Below are experts of layer 6 (counted from 0) of a mixture-of-experts language model. Rows are named router (the router's row for the expert), gate (a neuron's input weights, with its number), up (a neuron's input weights, with its number), down (a neuron's output weights, with its number) and show model dimensions 0-127. Each number is 50 + 12 x the weight over its row's rms, rounded and kept within 0 to 99.
Before each expert's rows: "comes after" lists some tokens at least twice as common just before its tokens as in all text. This comes from a sample of Wikipedia text that the model never trained on. Tokens count by the router's weight.

# expert 77
comes after: ", ", "he ", "to ", "which ", "it ", "s "
router:53 52 59 53 61 58 34 67 55 64 53 25 42 72 57 42 46 55 47 59 64 68 41 53 58 36 22 34 73 61 41 46 36 29 48 53 50 42 37 42 59 58 40 57 70 63 28 50 48 51 63 46 25 59 69 55 51 38 30 39 36 52 41 48 31 48 52 54 47 41 53 37 47 40 46 46 64 33 51 37 57 55 42 66 61 33 72 46 55 68 47 31 71 61 47 70 56 46 36 43 74 44 48 36 39 51 63 33 41 68 53 44 65 34 60 57 44 40 51 52 30 38 32 65 39 40 44 45
gate0:50 63 49 39 41 53 61 51 46 62 64 56 66 52 54 56 46 55 35 47 53 68 42 69 55 55 43 61 34 37 64 46 51 65 41 65 65 48 40 49 40 68 62 48 45 46 51 60 49 54 67 41 54 74 54 51 57 47 58 59 62 41 47 32 50 46 18 57 28 47 59 64 33 59 43 34 61 61 76 57 46 40 37 51 66 45 45 54 58 43 65 71 56 31 40 52 10 47 48 22 58 33 61 54 51 36 54 48 71 56 43 67 48 35 62 61 54 30 26 46 37 56 53 61 57 23 43 59
up0:40 54 44 42 81 45 39 41 42 55 44 60 41 26 59 55 60 58 32 56 39 20 32 53 44 56 48 36 27 28 47 31 43 57 45 50 32 49 53 65 47 47 11 49 37 55 67 43 31 49 51 62 48 37 61 53 59 54 65 63 37 34 66 36 64 69 56 43 46 68 32 49 56 49 65 56 56 47 73 52 64 81 53 54 41 47 44 38 51 57 42 54 47 45 59 61 37 44 38 44 47 30 43 45 44 44 31 61 49 54 42 34 74 58 53 40 54 49 50 73 61 53 56 41 66 51 53 56
down0:48 64 67 67 41 54 55 78 63 51 53 51 48 57 60 43 46 48 55 67 43 47 44 47 58 71 36 42 41 53 31 40 53 45 61 39 63 67 49 54 44 47 46 32 53 62 32 59 18 57 38 42 44 51 43 47 30 59 63 44 51 50 64 29 64 76 53 56 42 49 56 41 52 47 46 37 63 46 53 49 58 62 30 66 59 52 73 38 53 55 56 71 57 45 35 73 54 47 22 50 35 21 54 56 62 33 71 69 44 51 72 60 45 41 51 40 29 50 48 28 44 48 40 64 57 63 56 64
gate1:50 75 76 44 56 59 56 49 54 46 58 46 50 46 67 36 55 55 41 36 55 75 44 41 75 28 51 46 64 46 37 30 43 52 35 57 85 54 44 48 38 60 42 47 55 43 50 34 46 55 66 36 45 71 55 41 55 58 54 38 51 46 33 57 43 64 60 68 39 36 47 47 54 30 59 42 54 11 64 69 63 56 32 45 80 44 71 46 37 47 50 53 63 41 58 44 40 39 58 73 38 59 62 37 50 46 49 38 56 41 62 41 52 47 47 40 29 41 42 45 39 49 46 45 56 62 43 36
up1:49 56 48 51 41 42 57 44 51 56 51 60 35 62 68 45 46 47 47 51 45 48 29 58 66 36 49 51 40 46 30 45 60 44 57 43 46 36 31 45 39 49 54 61 51 66 45 42 42 59 44 53 36 65 37 87 59 48 36 68 41 48 50 59 51 43 31 56 47 59 40 39 56 44 65 45 65 31 63 55 45 38 34 53 48 40 53 37 50 31 57 28 55 57 54 54 82 32 18 41 34 67 71 48 28 54 61 46 61 53 23 25 60 69 63 42 34 34 45 60 52 51 53 59 57 37 65 31
down1:39 28 52 64 45 58 40 58 45 42 66 51 46 53 35 53 34 43 50 49 30 47 57 49 42 43 65 43 31 53 61 57 47 70 63 51 48 48 45 31 59 49 69 43 53 22 60 62 51 52 50 50 72 62 36 38 57 48 69 54 57 38 31 11 47 50 20 69 41 68 27 42 68 36 62 55 57 52 60 53 71 56 55 47 69 69 65 49 43 45 52 55 57 42 60 50 34 76 52 56 48 31 40 67 56 52 35 51 45 41 41 59 51 52 60 43 64 62 60 45 58 59 66 46 31 68 45 33

# expert 7
comes after: "the ", "and ", "a ", "to ", "-", "of "
router:42 46 52 63 52 64 31 54 60 71 50 41 32 59 66 39 53 53 36 55 59 61 38 54 70 43 33 32 67 57 35 52 36 34 44 47 53 53 30 45 67 54 39 59 64 64 42 54 53 57 56 49 11 65 67 60 49 36 49 57 42 56 30 31 34 59 47 50 41 57 68 34 41 38 37 46 59 38 53 36 63 54 44 77 58 25 59 51 62 63 42 45 67 69 51 47 54 39 40 38 50 49 52 38 38 51 45 33 36 64 52 39 53 39 58 57 41 31 37 62 33 52 29 69 34 42 39 47
gate4:57 48 46 46 51 51 34 34 38 48 73 62 33 46 60 65 44 57 31 62 44 39 56 78 45 41 44 42 71 56 65 47 50 49 57 31 48 48 41 53 52 64 54 50 49 45 45 62 45 58 65 44 43 54 42 62 51 63 50 56 65 34 52 36 30 64 56 67 48 47 30 62 64 55 55 21 73 60 40 61 57 42 60 54 37 45 57 56 67 58 55 50 63 30 51 45 54 64 45 34 63 66 32 44 52 47 53 28 47 44 41 39 51 53 60 60 45 41 26 94 45 53 36 77 77 54 49 59
up4:54 50 42 57 42 48 45 36 34 41 55 56 35 38 54 51 42 60 20 69 58 41 49 86 50 44 57 29 45 50 47 49 42 47 34 28 66 46 47 41 56 50 59 51 59 46 59 65 44 48 73 42 41 57 49 61 45 50 49 46 62 52 50 37 18 50 58 52 46 48 39 21 55 39 53 44 53 54 38 52 68 59 48 55 58 49 39 49 64 77 25 38 58 48 31 52 65 64 46 56 34 61 40 52 29 39 45 30 42 60 55 45 48 47 58 57 50 37 30 83 54 65 29 77 71 41 47 50
down4:38 66 60 00 57 45 62 58 76 64 49 44 50 48 35 48 43 57 52 39 55 38 56 40 53 70 67 41 43 31 48 51 58 37 49 38 61 46 61 58 50 44 67 32 52 46 62 40 40 58 60 47 83 47 51 39 58 49 39 60 41 66 36 55 59 41 45 64 51 72 29 57 53 37 63 38 50 55 36 57 54 41 26 48 47 63 51 57 59 46 53 54 51 53 40 31 55 57 56 44 45 55 53 16 42 44 69 62 61 52 71 46 37 39 45 55 46 41 41 48 45 39 48 56 45 39 61 58
gate5:66 75 37 51 39 51 51 48 66 79 86 66 47 57 62 47 60 51 40 48 47 44 53 39 51 56 47 40 32 39 60 40 44 40 54 63 38 41 40 49 50 29 65 40 64 72 55 79 27 57 49 55 67 51 71 58 25 71 45 49 53 47 43 38 57 32 41 44 50 58 36 33 40 48 36 56 63 58 55 50 43 48 30 43 51 39 40 43 68 65 61 41 51 47 52 52 39 36 50 32 49 56 50 48 32 31 47 35 34 54 60 58 62 57 47 62 68 58 54 37 45 58 41 68 69 50 24 48
up5:53 66 46 63 47 45 31 58 73 69 66 58 44 60 75 56 39 64 35 61 40 49 63 56 38 64 40 32 44 12 61 33 45 48 54 48 53 61 44 68 78 48 60 57 60 51 45 45 27 69 36 45 46 55 60 49 24 60 45 51 44 56 39 64 33 36 55 54 58 62 57 33 52 42 47 55 62 59 46 36 55 55 44 47 71 46 56 53 45 69 53 43 34 32 32 36 45 46 49 32 57 44 57 47 36 41 55 33 51 54 47 55 39 54 37 62 73 53 38 48 60 64 48 65 81 51 33 58
down5:69 51 63 69 48 33 57 46 77 34 43 60 61 41 47 36 91 66 73 52 40 37 52 62 54 66 39 57 55 75 40 47 49 58 43 38 57 40 55 55 63 43 66 56 48 28 52 39 57 32 47 37 40 42 71 46 45 44 34 45 39 50 44 57 67 48 66 40 65 57 34 32 45 66 63 38 39 48 38 52 39 26 46 36 59 50 42 58 39 44 58 55 35 41 72 53 38 34 64 36 52 47 44 58 45 56 37 52 29 69 46 53 66 75 51 50 49 57 58 47 58 46 44 62 45 69 44 62

# expert 50
comes after: "\n", ". ", "(", " ", "a ", "\n\n"
router:47 56 58 67 46 61 30 65 63 69 57 29 52 75 62 19 56 52 36 61 51 61 29 60 55 32 35 33 61 61 46 44 42 38 51 59 40 56 35 41 55 64 39 66 69 59 33 39 43 70 54 46 30 58 56 52 41 32 42 50 39 56 50 46 48 55 48 58 37 46 55 48 47 46 53 46 72 38 51 40 69 60 39 71 44 29 78 43 61 59 51 38 76 57 45 68 51 48 37 40 59 45 53 41 33 53 59 39 45 74 48 39 65 40 53 58 36 42 55 63 40 57 33 61 44 52 37 33
gate2:69 47 76 47 45 46 45 46 59 53 62 47 46 48 64 46 61 64 52 48 32 54 58 60 59 43 36 47 43 53 26 72 66 54 75 52 56 54 50 74 52 41 50 45 71 45 18 43 32 55 51 36 41 68 46 58 75 51 57 55 41 49 49 39 59 29 41 70 31 45 52 74 38 48 44 57 46 65 41 46 55 50 55 47 47 49 31 48 48 58 54 57 54 62 68 42 60 64 48 38 28 31 49 48 26 51 44 51 36 57 53 20 37 58 35 49 66 57 26 54 32 64 54 61 30 37 55 58
up2:58 31 38 50 54 57 61 58 38 56 42 34 48 47 34 49 41 56 37 46 49 42 57 43 47 73 37 47 43 88 52 79 50 26 57 52 44 57 63 54 53 46 52 50 55 35 51 37 60 40 32 44 44 36 53 70 70 35 64 63 78 43 55 53 44 65 47 56 62 51 54 66 58 54 45 62 71 44 60 41 34 50 55 44 57 48 60 48 60 66 47 53 71 79 71 57 53 79 51 70 48 58 58 52 35 54 58 17 50 50 49 51 51 39 66 48 54 43 51 43 47 58 73 51 44 28 48 69
down2:40 49 25 27 52 42 35 62 46 59 56 72 42 48 56 61 51 39 78 40 37 58 62 62 75 57 61 46 52 56 63 56 57 67 50 52 52 42 39 54 54 61 62 41 28 28 54 40 58 47 49 73 50 51 60 60 54 33 33 44 38 59 39 57 57 59 58 36 55 44 28 57 61 48 60 46 47 58 34 32 32 78 61 45 56 57 53 52 51 54 61 39 60 19 42 40 65 55 57 29 48 73 42 44 51 18 46 42 40 55 49 41 58 43 37 56 43 48 57 48 45 76 49 58 48 32 32 64
gate3:28 28 58 53 42 41 49 67 54 60 55 20 62 55 49 55 43 42 24 42 43 46 64 68 60 51 41 53 49 55 37 60 53 31 46 71 47 77 39 47 58 49 58 48 45 46 30 65 46 71 27 41 51 57 50 45 48 46 53 53 45 46 60 28 42 48 53 76 56 32 55 38 37 53 39 41 77 28 45 40 56 43 34 48 49 45 75 55 64 38 72 63 64 48 45 55 48 74 34 33 61 46 49 52 46 70 46 49 77 69 44 49 65 43 55 49 30 56 39 51 37 57 50 65 60 57 48 54
up3:59 32 47 38 31 34 47 49 46 62 50 56 57 61 57 46 38 45 28 50 41 66 45 67 57 51 38 09 57 45 47 48 72 57 64 60 47 35 40 31 58 69 52 44 49 41 48 26 64 36 63 61 59 40 45 65 67 57 55 61 56 54 63 23 40 27 41 56 52 31 58 52 38 57 35 41 52 57 67 64 58 48 51 48 40 43 29 53 42 60 59 55 68 71 49 52 41 59 49 44 42 64 61 54 54 46 62 23 36 50 19 57 44 50 42 41 50 37 53 77 68 53 46 49 47 61 38 61
down3:52 50 49 20 59 57 52 45 68 54 49 64 47 36 46 33 54 57 49 48 55 64 48 40 37 56 46 49 30 50 55 37 49 59 59 39 57 35 63 55 40 47 42 57 50 67 59 50 48 34 34 46 58 38 31 77 65 35 41 31 65 56 41 66 63 48 10 44 36 43 43 60 48 51 58 46 29 55 39 52 55 39 66 22 55 65 50 41 41 64 59 42 43 43 53 54 31 45 60 55 61 64 50 55 49 29 53 53 46 65 60 34 49 49 52 87 37 52 62 83 59 31 57 63 55 54 49 44